From a checkpoint of a small mixture-of-experts model trained on Wikipedia.
Size: 11 layers, width 128.
Experts: 64 tanh GELU neurons an expert, 8 picks a token.
Training: a variant of Adam for the experts, 394M tokens, 6005 steps.
Below are experts of layer 8 (counted from 0) of a mixture-of-experts language model. Rows are named router (the router's row for the expert) and show model dimensions 0-63. Each number is 128 + 32 x the weight over its row's rms, rounded and kept within 0 to 255.
After each expert's rows: a language model's description of what the expert responds to. This comes from a sample of Wikipedia text that the model never trained on.

# expert 50
router [191 173 140 129 129 153 105 129 132  95  97 157 125 127 139  94 138 171 136 104 122 117 177  99  76 112 148 128 162 172  93  95 154 148  97 125 174 158 128  91 146  96 102 171  85 139 109 149 140 113 126 147 159  93 128 107  78  81 179 173  85 185  65  75]
It responds to: Spaces, brackets, hyphens. Standalone space tokens, opening parentheses, hyphens and dashes between words, e.g. Axis-controlled, XS-1, (CET), plus quotation marks.

# expert 11
router [112 117  14 126 141 156 104 153 135 127  57 125 137 125 144 140 145 127 103 130 106 125 135  95 153  80 111 159 116 119  64  69 156 127 104  74 108 147 157 124 136 148  88 148 169 200  57 128 110 106 142 110  85 114 123  88 125  74 139 147  91 180 122  81]
It responds to: Sports season context. Sports-report words like season, Championship, match and Cup after a year, plus commas and dashes in dates and mid-word pieces.

# expert 27
router [184 142 129 102 111  90 115 106 182 115  74 109  80  97 132 107 146 114 162 102 100 144 173 105 170 118 173 156 107 197 112 107 137 148 105 127  88 138  85 133 187 109 104  95 143 153 120 102 135 161  53 158  70 150 137 133 121 103 122 167  95 123 157 112]
It responds to: Mid-word fragments. Middle pieces of longer words and names after an opening fragment, such as do-ll-ar, cert-ification, Sic-il-ies, c-um-ulative.

# expert 23
router [169 121  86 111 122 142 104 139  89  97 139 158  95  87 155 125  88 148 106 113 104 139 155 171 132 147 139 115 107 153  76  96 162 127 175 102  84 170 136 136 139 148  59 152 140 211 155 118 144 137 109 176 138 107 150  85  99  81 101 160 118 116  75  81]
It responds to: Place and name pieces. Word pieces inside proper names and places, such as York after New, Florida, England, the en in Table Tennis, often in sports articles.

# expert 39
router [110 124  87 114 128 143 116 173 126 113 109 139 200  74 130  74 165 153 187  83 107 139 132 141 114 126 101 159 173 166 106 129 169 131  63 128 152 124 144  97 136 116  56 158 140 132 100  82 169 140 101 190 124 135 110 143 139 113 156 187  86 134  98  86]
It responds to: Function words after verbs. Prepositions, particles and to after auxiliaries, such as to, of, over, under, not, the, often following was or is.

# expert 10
router [170 118 104 136 121 135  87 176 123  90 120 125 197 123 119 132 120 127  99  83 140 163 183 123 139 155 172 222  94 195 130 101 164  98 111 170 102 171 124 153 150 115  72 157 131 149  80 169 139 135  72 149 156 151  83 109 147  79 127 129 103 112 114 137]
It responds to: Word-start pieces. First or second piece of a word after a space or capital, often names or capitalized table entries (Ful-ham, Ra-bbi, Ba-bbage), plus among, high, currency signs.

# expert 35
router [174 165  69 130 139 131  96 184 149  42 144 137 152 128 155  83  77 134 171 110  90 161 130  87 111  82 113 153 126 158 132 188 148 141 135  82 132 130  81 163 129 139 114 105 135 170 104 113  88 146  91 131 132 167 121  66 126  69 134 163  82 112 126 135]
It responds to: Line and heading starts. Line breaks, heading == markers, list dashes and first word pieces after a line break or space, such as P in Preceded, app, imp.

# expert 34
router [138  89 119 132 132 149 112 156 133 101 171 147 203  97 168  92  98 143 111  98 132 156 119 107 108  78 148 122 142 125 124 128 184 125  74 188  81 162 134 107 139 119 100 187 104 123  88 166 168 181  91 145 150 166  64 125 148  83 161 134 115 130 144  88]
It responds to: Election tables, coordinate decimals. Pipes and Swing after party hold in election result tables, decimal points in coordinates and scores, and capitalized syllables like Fa, Na, Bel.

# expert 6
router [113  70 100 136 162 138 138 173 112  84  95 174 198 109 130 110 116 131 141 137  88 164 157 135 122 161 121 117 155 160 137  98  77 128  92 109 128 133 109 130 131 101  91  98 175 176  94 148 104 137 114 137  93 144  66 119  97  83 163 186  88 152 106  58]
It responds to: Mid-word syllable pieces. Word-internal pieces after a first consonant, such as ho in Shoemaker or Symphony, ro, pe, un, plus stray bytes inside CJK text.

# expert 62
router [179 205 139 116  85 117  96 144 139 108 110 153  82 132 106  64  84 140 162 109 134 157 167 162 123  37 106 129 139 173  69 140 165 133 148 129 149  80 125 141 160 137  86 134 195  82  50 108 143 135  96 129 126 139  84 143 130 111 115 195 111 124 145 120]
It responds to: Word-start stems. Stems beginning words after an initial letter or prefix, such as creat, comp, imp, V-oc-al, re-fer, Mil-it-ar, and year ranges like –20.

# expert 19
router [202 129 149 117  95 144 110 174 126  67 133 144 164 142 159 117 121 140 132 104 117 123 210 102  91 138 131 151 117 202  72 122 147 133 144 152 133 198 100 148 116 115 110 164 119 143 120 127 166 152  96 147 174 132  87 109 159 115 169 155 135 187  79  88]
It responds to: Word-opening fragments, spaces. Bare spaces and opening quotes, plus second pieces of capitalized words and names after a first piece, such as Mor, Mc, Bo, Ro-ut-ledge.

# expert 60
router [139 145 127 144 150 115  85 168 120 116 120 201 120 149 136 118 134 164 117 133 135 171 154  59 120 115 168 124 104 171  76 103 165 116 138  85  99 202 131 164 121  92  76 178 110 200  59 182 137 115 125 158 133 108 130  84 114 121 110 133  99 168 117 125]
It responds to: Place and name pieces. Initial letters and pieces of proper names and places, such as K, G, Z (Ama-z-on, K-enn), ordinal suffixes like th or rd, and years.

# expert 22
router [152 141 113 119 121 107  99 101 129  67  88 191 149 137 122  85  94 123 179  82 126 111 184 122  86 118 158 122 123 168  76 107 152 121 153  97 160 152 180 144 167  97 123 154 125 130  99 169 153 117 124 152 131 170  95 115 105  85 147 187  58 178 117  94]
It responds to: Space and initial consonants. Bare space tokens in tables and between words, and word-initial single consonants like c, C, d, g, especially c. for circa.

# expert 38
router [156 126 107 137 103 180  97 145 169  84 140 160 138 107 152 112 116 143 135 130  81 163 141 180 117  71 152 178 115 169 106  82 154 144 108 113 141 119  69 135 145  40  83 191 144 131 100 108 158 154 103 152 106 162 170 111  40  87 126 180 110  97 114 102]
It responds to: Adjectives and noun starts. The article a, adjectives like new, small, great, professional, and first pieces of common nouns (f-estivities, f-eathers, document-ary).

# expert 21
router [110 147 102  98 111 128 106 129 130  90  96 128 136 102 139 125  71 196 124  86  77 126 189 138 140 131 162 176 213 150  83 100 145 164 130 102 141 135 143 140 121 102  99 118  86 160 114 142 150 107  91 122 127 144  87 101  92  87 116 182  73 170 106  94]
It responds to: Plural noun endings. Plural endings s, es, ies, ations on nouns before punctuation or of/and, plus common nouns like people, children, those.

# expert 58
router [149  92 122 119 151 137  60 146 117 148 160 115 164  98 137 108 113 162 156  98  78 133 182 167  84 151 130 172 121 188  72 130 134 110 122 103 138 205 125 119 158 136 109 166  92 197  75 130  89 151 113 189 143 132 155 104  96  70 131 128 156 131 137  93]
It responds to: Numbers in tables. Leading numerals in tables, dates and lists, such as 19 or 18 starting years, day numbers, sizes like 850 m.

# expert 13
router [187 149  57 113 104 134 126 143 193 104 140 178 138  97 125  47 103 139 171 132 146 162 176  82  64 110 135 162  69 133 109 122 127  92 102 126 109 160 126 117 106 140  98 139 126 128  85 141  99 133  92 118 147 131 131  84 117 112 185 170  59 154  82 155]
It responds to: I-syllables in foreign names. Word-pieces ending in i or starting with Si/Pi/Ni, mostly inside Slavic, Italian or French names, such as ni, ti, li, ć, è.

# expert 41
router [177 128   0 143 161  80 106 144 145 130 153  98 158 105 122 135 142 133 199 107  99 154 164 155 124 153 155 157 129 153  75 100 138 127  76 124 109 180 152 141 143  99  94 175  79 143 120 122 136 129 143 165 127  94 101 115  76 128 173 146  95 149 118  76]
It responds to: Table cell separators. Pipe separators and capital letters in sports and results tables, especially before country codes, positions or names, such as DF | JPN.

# expert 7
router [142 154  57 146 178 128 123 164 155 128 146 176 119   5 142 129 113 121 128  94 108 166 195  85 137  97 137 171 141 160  66  89 121 133 139  92 160 140 125 115 128  52 112 130 168 169  92 126 153 155 156 144  94 128 119 135 108 101 114 183 130 204 125 123]
It responds to: Name-ending consonant pieces. Final word-pieces of surnames and proper names, often Germanic or English, before commas, pipes or brackets, such as -er, -el, -ley, -son, -ford.

# expert 59
router [148  76  90 136  69 125 137 167 184 102 160 152 130 119 100  87 108 138 116 131  80 179 179 116 122 138 142 134 145 163 110 112 141 128  70 117 102 141 129 141 134 186  79 138 107 190  74  87 135 175  99 122 139 107 138 101  79 128 148 164 137 163 122  82]
It responds to: Connectives and sentence ends. Conjunctions and prepositions such as but, though, with, to, and sentence-final periods and commas, plus first pieces like la, po in descriptive prose.

# expert 26
router [179  72  97 117 138 108 144  97 138  48 154 162 107 177  95 109 119 131 177  91 154 168 177 105 128  88 152 193 114 123  89  73 101 171 147 109 134 110 100 118 134  92 148 161 101 155  88 140 129 124  94 134  95 128 132 181  93  94 129 134  62 174  93 116]
It responds to: Slavic/foreign name starts. Opening pieces of foreign, mostly Polish and Slavic, place and person names, especially Po in Poland, plus Ba, Je, c.

# expert 54
router [156 114 111 129 145 143 113 161 136  89  90 126 149 115 142 132 134 175 127 110 131 166 163  71 108  71 186 131 205 152 127  94 125 140  82 108  98 167 161  87 159 127  78 171  54 160  92 140 164 173 147 150 155 122 134 105 144 122 125 122 144 153 121  42]
It responds to: Clause and heading boundaries. Commas, periods and line breaks ending clauses, heading marks like == after Plot, and conjunctions such as where, while, because and but.

# expert 5
router [179 149  97 150 120 158 111 115 142 121 154  98 144 127 125  86 107 112 126  65 134 167 182 102 132 114 114 157 146 110  53 107 194 140 114 148 134 163 111 152 119 105  95 166 169 142 106 135 153  40  71 176 112 178 149 138 120 102 126 163  95 155  75 130]
It responds to: Person role nouns. Nouns for roles and positions after of, his or their, such as member, student, politician, president, plus the word "the" in running prose.

# expert 52
router [154  89  64 121 101 153  98 144 172 100 138 155 145  70 111 106  84 145 155 161 135 205 163 126 122  92 152 119 202 149 153 106 156 154 111  83 129 196 116 126 111 121 107 134 126 134  77 146 191 162 107 144 134 141  69 126 133  91 142 132 114 152 119  66]
It responds to: Sentence and line ends. Periods, line breaks and section-heading == marks ending sentences or paragraphs, plus speech verbs like said, wrote and connectives but, because.

# expert 24
router [125 120  93 163 143 116 123 118 120  93 119 115 121  50 149  93  98 108 147 133 124 141 177 131 134 106 173 103 121 121  98 114 143 168 137 136 118 154 133 107 118 102 103 145 162 151  54 150 143 115  86 127 132 116 159  78  88 122 140 147 117 183  81  92]
It responds to: Role nouns and inner pieces. Nouns for roles and institutions such as member, head, president, director and film, plus inner pieces like an-im-al and Ac-ade-my.

# expert 14
router [148 120 149 128 160 148 112 146 170  99 116 127 145  95 153 125  63 148  82 101  67 132 162  73 148 137 166 128 105 180  97  82  94 138 106  94 106 108  79 161 146 101  99 163  92 175 127 114 146  97 135 177 166 148  64 108  66 100 101 131 116 175  83  94]
It responds to: Pronouns and titles. Pronouns and function words (it, you, that, what, this) especially inside song or album titles, plus nouns album, song, law.

# expert 57
router [136 158  95  92 127  95  76 171 159  98 141 150 110  89 148  80 110 122 127  92  78 228 141 135 127 151 183 154 166 134 114 101 165 124 187 115 117 151 103 138 162  98 118 136 135 154  96  90 154 119 147 114 120 119 104 153  92 138 125 166  92 198  89  74]
It responds to: Noun-final pieces. Final pieces of nouns, such as y, ity, ation, road, plus institution nouns like Church, Council, School, before punctuation.

# expert 33
router [147 155  86 100 173 150 131 150 136 146 141 127 143 126 162  76 136 143  98 118 107 133 174  41 112  88 170 137 127 158  63 119 189 174 155 112  94 108 114 131 140 168  88 151  89 140 114 146 207 152 133 131 139 153 140 149  75  87  89 162  58 154 100  63]
It responds to: Copula verbs. Forms of be and become after a subject, such as was, is, were, been, became, plus capital D starting surnames.

# expert 16
router [185 131 110 130 137 143  64 156 139 116 104 103 128  67 130 104 113 182 105 104  73 152 179 130 143  62 181 158 152 150 110 124 106 181 136  53 133 167  93 149 105 160  63 147 153 175 129 134 119  96 133 110  86 110  84  80 152  95  97 173  94 189 122  42]
It responds to: Noun endings. Final pieces completing nouns, especially plural s and suffixes like -ence, -tion, -ment, -ity, and whole nouns such as time, case, role.

# expert 51
router [145 115 117 121 168 155 159 111 151 127 159 158 162  90  83  93 121 118 165 113  88 112 182 108 101 110 129 184 146 174  85  90 154 102 109 142  76 145 118 154 101 167  97 157 166 184  94 134 173 145 116 170 127  92 117 142 116 112 106 166  80  86 122 101]
It responds to: Adjective/participle endings. Suffixes completing verbs and adjectives, such as -ed, -ated, -able, -ult in difficult, plus known, used, found.

# expert 31
router [173 116  85 132 141 132 118 134 198 117 129 173 146  51 119 104 127 117  82  73  85 181 157 147 125 112  99 176 116 136  30 140 149 217 107 157 107 184 108 158  92  80 123 128 125 193  73  71 146 101  81 135  99 135 101 108 105  87 186 148 125 100  85 110]
It responds to: Articles in sports text. The and the, plus his and suffixes like -al and -ical, heavily in sports season, league and results-table articles.

# expert 49
router [145  98  33 121 105 127  70 146 142 116 130  95 134 103 156 124 103 160 152 109  92 141 145 113 165  82 164 136 137 151  78 108 194 194 164 132  55 153 144 144 163 107  73 174 158 185  98 162 155 113  81 167  83 113 157  72 101  90 110 146 121 153 135  96]
It responds to: Sports competition nouns. Nouns and pieces in sports-competition contexts, such as team, League, Group stage, Formula, club, national, international, species.

# expert 32
router [159 123 120 147 141 152  78 113 165 127 142 142 120 153  89 124 114 103 175 147  80 142 211  84  90 130 151 149 120 151 116  84 178 138 162 147  98 166 137 155 102  98 110 121 114 164  94 137 122 118 123 181 152 122 135 125 115 100 131 170  81 121 144  85]
It responds to: Personal names, name endings. English first names (Thomas, Peter, John) and final pieces of surnames or place names, like Sal-t Lake, Brathwa-ite.

# expert 42
router [147 101 139 107 146 150 120 113 156  92 176 149 147 103 107 107 103 179 133 113 109 194 165 114 144 108 171 129 138 137 102  69 137 128 145 128 124  86 144 143  99 119 110 112 128 137  85 177 122  76  79 146 124 118  73  92  85  82 194 151 102 193 136 124]
It responds to: Inner syllables of words. Middle or final syllable pieces of names and words, such as Vla-dy-slav, Prin-t, d-ru-g and live-r, often in music or media text.

# expert 3
router [178 112  53 110  98 115 119 179 137 115 145 120 123 100 117  69  95 162 120  97 114 143 207 159 148  94 129 124 162 172 106 136 159 116 126 121 103 142 137 151 103 138  49 108  98 163  85 135 127 113 129 152 106 140  78 142 135  90 158 170 122 169 124 117]
It responds to: Table cells, line breaks. Line breaks, pipes and commas in wiki tables and lists, plus odd single letters inside rare foreign names such as Jiu, adieu, Aouda.

# expert 4
router [128 102  99 122 109 151 112 126 182  86 104 131 145 100 159  55 107 148 162 106 129 135 182 109 125  96 173 145 175 121 124  91 159  91 127 143 139 187 128 153  88 148  93 144 104 175 127  91  85 155  91 180 128  89  98 153 146  87 150  99 143 155 119  53]
It responds to: Mid-word letters, number words. Single letters or short pieces inside common words (thra-sh, ton-n-age, infra-structure), plus number words and small numerals like five, six, 12.

# expert 15
router [158 133 105  84 121 138 101  90 107  93 189 139 158 118 161 160 119 166 110 103  81 152 136 105 126  82 134 147 164 145  89 104 112 109 112 128  68 199 158 110  99 133 108 148  84 142 109 141  98 163 142 187 152 142 131 156 161 114 126 165  82 147 150  92]
It responds to: Field separators, headings. Colons, pipes, semicolons and == heading marks separating labels from values in infoboxes, award tables and lists, as in Genre: Drama.

# expert 40
router [118 119  95  87 158 156  90 119 178  77 143 166 190 117 146  60 107 105 137 101 123 135 164  98 172 143 105 141 151 191  96 139 166 128 101 107  91 200 164 163  51 116 108 137 137 205  93 126 156 130  94 142 111 165 106 100  54 111 130  96  77 136 107 120]
It responds to: The and name syllables. The article the/The, determiners same, each, both, and inner pieces of proper names like T-ru-st, St-e-ve.

# expert 45
router [176 107  86  59 105 112  59 165 143 103 162 142 137 118 171 123 116 121 155 112 125 134 189 126 121 116  96 156 172 174  80 112 136 128 141 114 108 122 158 100 135 108  63 134 149 133  83 140 149 121 115 157 165 145 125 124  61 120 163 145  88 124 131  88]
It responds to: Personal names, initials. Common English first names like James, John, David, periods after middle initials as in George H. W., and mid-name fragments.

# expert 28
router [134 125 124 175 131 138  65 111 154  62 121 161 170  99 129  75 103  97 126 102 149 129 187 164 116 124 180 151  88 128  81  94 155 150 106  82  73 129 118 176 190  98  50 166 115 149 132 113 163 121 104  96 134 112 158 129 136 102 159 173  78 138 128 104]
It responds to: Mid-word syllables. Inner syllables of ordinary words after an opening piece, such as ch-il-d, m-ant-le, p-il-oting, re-port-s, plus back, post, head.

# expert 9
router [159 158 117 135 154  67 120 141 124 125 131 148 127 119 103 111  99 182  80 103 131 129 171 105 127 110 143 135 102 111  96 128 133 161 140  99 173 141  83  98 125 161  88 132 190 189  69 175 102 125 100 152 179 116 106 102  72 117 188 140 112 135  70  80]
It responds to: Con/com/pla word starts. Word-initial pieces like con, com, Pla, Pa, Ro that begin longer words or names, such as constitutional, Communications, Places, Romeo.

# expert 37
router [181 135 122 104 121 135 119 136 141 143 140  86 119  78  76 119  70 169 161 118 145 118 153 130 180 130 159 178 136 163  84  67 146 172 134 136 116 112 128 184 170  90 103 120 143 217 107 156 112 106 147 117 134 169 103  66 119  89 181 226 124 204 108  82]
It responds to: Mid-name syllable pieces. Middle syllable pieces of names and words, often accented or Romance, such as ce, re, Car, mo, ber in Hibernian, café.

# expert 20
router [123 153 123  50 124  88  90 130 125 131 130 126 163 113 149  96 118 154 136  67 187 172 133  71 130 164 167 119 128 172  58  92 167 138 155 128  96 117 134 147 145 142  29 110 150 167  65 173 149 116 145 122 125 138  76 119 115 118 130 131  98 161  48 121]
It responds to: Verbs be and adverbs. Forms of be (was, is, been, being) plus adverbs and -ly endings (well, only, not, even, closely, poorly), and line breaks.

# expert 47
router [138 122  92 106 163 157  62 153 144 127 176 151 146 115 134 132 112 131 113 122 113 139 178 101 127 108 161 145 194 119  86 108 130 132  73 113  90 140 149  98 155 149 116 150  94 156 119 156 187 129 149 169 115 150 117 137  58  76 174 152  66 188 110 126]
It responds to: Closing table punctuation. Pipes, closing parentheses, semicolons and closing quotes that end a table cell, list item or bracketed note, often before numbers.

# expert 30
router [159 119 125 128 140 159 133 165 146  58 108 146 131  97 180  81 151 144  98 107 123 153 171 102 145 154 194 168  64 157 117  84 139 147  89 121 111 164  67 141 121 145  95 159 100 147 113 130 153  91 169 172 146 112 112 105 107 101 122 158 138 205  87  89]
It responds to: Pronouns, quotes, word starts. Opening quote marks, pronouns I, we, you, me, and the start or middle of split words, e.g. dis, de-vising, Mathe-ma-tics.

# expert 44
router [162 135  85  80 105 110 148 162  67  78  94 171 109 113 193 110 112 119 142 107 122 164 155 128 119 116 124 116 109 164 113 140 123 128 102 149 120 142  73 149 185 124 122 137 167 150  97 135 126  89  85 180 123 191 133 169  63 115 145 136  92 150 142  95]
It responds to: Name pieces, geographic tables. Inner or initial pieces of names in lists and tables, such as West Ben-gal, Mercedes-B-en-z, S-en-ate; words like Great, high, Gold.

# expert 1
router [167 140  99 110 100 140 114 180 134  85  62 149 163  93 147 108 151 120 143  88 130 162 152 138 107  61 148 157 128 124 101 115 146 165  80 149  84 144 154 146 154 132 122 139 115 165  99 162 156  88  93 183 172  95 106  62  98 100 154 170 131 171  98  71]
It responds to: Sentence subject pronouns. Subject pronouns and relative words starting a clause, usually before was/is/had, such as he, It, who, which; also first name-pieces.

# expert 56
router [165 116  87 135 124 129 142 156 109 142 142 160 144 117 137  77 122 157 140  91  99 110 154 104  98 128 113 132  91 177 141  63 155 149 150  82 109 148  79 135 153 136  98 121 108 171 112 127 119 154 125 179 111 140  95 108  98  97 171 186 118 169  87 115]
It responds to: Capital letter name starts. Single capital letters or short capitalized pieces starting foreign names and words, like Petah T-ikva, E-mpire, De Be-er, Te, Mor.

# expert 63
router [158  99 122 127 135 145  48 162 151 116 141 151 122  72 157 162 132 136 129 131 150 175 204 170 125 161 145 173 109 159 108  90 136 117  85 143 102 136 130 139 152 134 109 163 131 172 110  82 120 128 105 171 118  86 118  98 104  84 171 129  87 135 110 116]
It responds to: Names and titles inside. Interior pieces of personal names, album and song titles in credits, such as Jes-s-ica, But-ter-field, plus Tom, Best, Star.

# expert 46
router [175 108  50 138 128 134 120 150 123  70 156 179 156  86 116 110 121 164 159 115 123 142 179  92 113 176 116 118  88 161  89 125 145 151 113 112  91 206  64 139 148 152  50 133 101 144 133 118 130 129 101 109 133 129 137 101 132 114 174 201 102 140  48  78]
It responds to: Taxonomy and place names. First piece of names after a label or colon, especially taxon names after Order or Class, and foreign places and country codes.

# expert 12
router [207 119  93 127 144 145  57 142 154  74 117 139  99  67 115 115  85 139 148 115 101 146 176  80 133 102 144 129 197 156 102  97 134 158 109 124  51 139 121 146 135 107 110 156  89 159  56 135 160 105 135 159 178 102  80 156  86  78 123 130 112 190 119 128]
It responds to: Phrase-ending punctuation and nouns. Closing periods, parentheses and quote marks, plus nouns like album, name, species and song that close a subject phrase before is or was.

# expert 36
router [151 170 133 137  95 125  92 141 177  74 135 148 131 145 140  59  96 103  91 134 111 200 108 118 154 103  89 131  74 156  99  86 152 135 103 131 141 164 163 145 141 105  67 162 167 167 116 149 137 114 119 172 126 191 139 112 104 104 118 147  89 127 103 117]
It responds to: Capital initials in tables. Single capital letters beginning split names in tables and lists, such as K-elvin and N-ight, plus prefixes like comp, imp and ma-gazine.

# expert 48
router [191 141  81 103 151 172  91 147 164 122 109 169 119  97 130 118 140 146 143 145 115 167 177 148  95  98 122 156 164 171 125 118 151 172  99 119  81 143 136 127 109  88  86 162 144 150 104 134 125  81 122 207 151  97 112 161 104 104 128 179 115 156  95  78]
It responds to: Event and record nouns. Nouns and verb stems for events and records, such as award, election, season, return, defeat and point, often before a suffix like -s or -ed.

# expert 2
router [164 138  88 126 165 142 120 169 138  80 162 125 108 102 135  84 121 136 100  88 120 114 191  94 116  78 143 136 151 158  70 119 141 166 180 137 131 131  88 137 153 159 103 136 148 111 110 101 158 127 114 163 185 158 131 100  95  80 134 153  87 115 152 112]
It responds to: Prepositions and possessives. Prepositions and determiners like for, in, of, his, its, their, sentence-initial In/After, and word pieces after capitals (O-ur, E-n-forcement).

# expert 29
router [148 113 108 159  95 145 133 190 123 102  95 132 149  66 105 105 145  95 114  52 103 173 131 154 147  98 140 102 173 154  69 133 152 177 134 122 122 135 154  98 126 122 115 145 172 159  66 178 161 122 104 152 141 153  96 102 114  69 127 131  76 125 126 111]
It responds to: Section and table headers. Wikipedia section headings and infobox or table labels, such as Personal information, Career, Political career, Total and ±%, plus blank table cells.

# expert 18
router [105 140 119 157 102 153 100 134 160 108 105 115 152 114 173 113  61 157 148 120 138 158 149 112 152 100 117 179 101 201  93  98 168 163 149 128  80 180 114 123 107 115  88 184 101 108 105  82 164 144  98 179 154 142 122 176 112 108  70 168  94 133 133 173]
It responds to: Word-initial S and short stems. Opening fragments of split words, especially capital S (Sport, Space, Side), and short verbs like run, set, part, br in brought.

# expert 53
router [116 140 141 114 148 161  82 166 142  91 117 167 144  99 160 143 129 158 132  78  68 151 155 148 126 106  99 154 148 168 108  88 129 168 153  90 128 180 117 141 107 107 110 133  91 143 118 156 148 132 113 125 123 108  84 111 136 122 118 190 127 215 134 103]
It responds to: Plural noun endings. Plural suffixes such as s, es, ies, ations and ers ending nouns, as in finishes, members, houses, and word-inner s pieces.

# expert 55
router [183 160  93  86 129 146 109 152 151  93 158 152 176  94 161  51 105 180 147  74 110 179 155 163  89 117 105 138 174 182  89  86 165 157 103 117  90 128 121 178 179  94  84 102 102 159 130 130 185 107  98 131 139 170 135  99  83  97 154 137  84 125 105  84]
It responds to: Determiners before nouns. Articles and possessive determiners right after prepositions, such as the, a, his, their, its, and Ch/ch word-starts.

# expert 25
router [104 139 130 124 115 162 106 192 110  95 133 153 109 101  80  90 100 124 172  93  92 112 117 109 121 127 124 165 196 188 105 149 167 119  97  90  90 176  85 163 104 105  90 152 177 144  70 111 180 124 107 137 136 135  92 100 117  80 144 137  99 151 116 105]
It responds to: Geography and census text. Tokens in population, area and coordinate text, such as located, km, ^{2}, population, north, %, and decimal points in statistics tables.

# expert 0
router [193 102  46 114 143 174  94 136 152 122 109 178 123 134 147  58 179 133  73 109 128 114 144 133 114  95  97 132 139 199  84 109 158 189 101 104 122 132  97 119 102 137  81 133  98 163  77 105 138 161 100 124 177 130 100 109 107  96 147 135 101 192 127 107]
It responds to: Prepositions before objects. Prepositions such as in, on, to, of, during and until, usually followed by a date, article or possessive, e.g. "in the", "during".

# expert 8
router [180  95  93 100 209 154  86 171 127 110 130 148 137  97 122 109  96 139 185  93 103 146 183 126 150 112 164 166 159 165  54 125 136 113 165 104 124 168  98 116 136  76 102 151  97 189  81  99 179  94  93 156  61 126 142 133 105  70 178 214 100 131 148 116]
It responds to: Digits in numbers. Number tokens and digit pieces in tables, scores, measurements, list numbering and large figures, such as 1,531, 72-92, 20.7.

# expert 61
router [187  87 102 137 109 141 113 134 155 177 160 151  90 130 141  97  87 146 130 132  72 152 198 118 115 140 161  95 138 143  77 167 173  94 137 131  79 155 165 122  82  93  91 157  91 183  88 119 149 145 116 163 145 116 153 110 121  69 206 150 117 175 117  96]
It responds to: Vowel-final name endings. Final pieces ending in a vowel in Romance, Slavic and other foreign names and places, such as -o, -la, -ra, -na, ć, č.

# expert 43
router [167 173 116  90 145 160 137 146 127  87 146 134 153  96 162  75 101 148 122  75 114 186 176 136 165 111 157 122 129 178  67 111 124 175 111 119 158 178 118  80 129 178  73 118  89 156 131 134 140 132  68 131 188 152  95 110 117 119 154 115 144 200 101  73]
It responds to: Bare space before words. Isolated space tokens and first letters of words split oddly after articles or prepositions, such as p-urposes, Na-tural, di, dis, w.

# expert 17
router [119 109 117 108 160 145  96 126 117 110 167 159 147 148 130  53 123 131 196 131 118 125 169 111 165 165 119 189 114 202 100 103 106 179  93 120  79 107 108 131 139 153  79 132 107 182  94 141 182 151 109 190 118  74 178 152 124 107 139 170 109 124 120  57]
It responds to: Past participle endings. Past-participle endings and verbs after was, is or were, such as declared, formed, announced, known, used, plus opening quotation marks.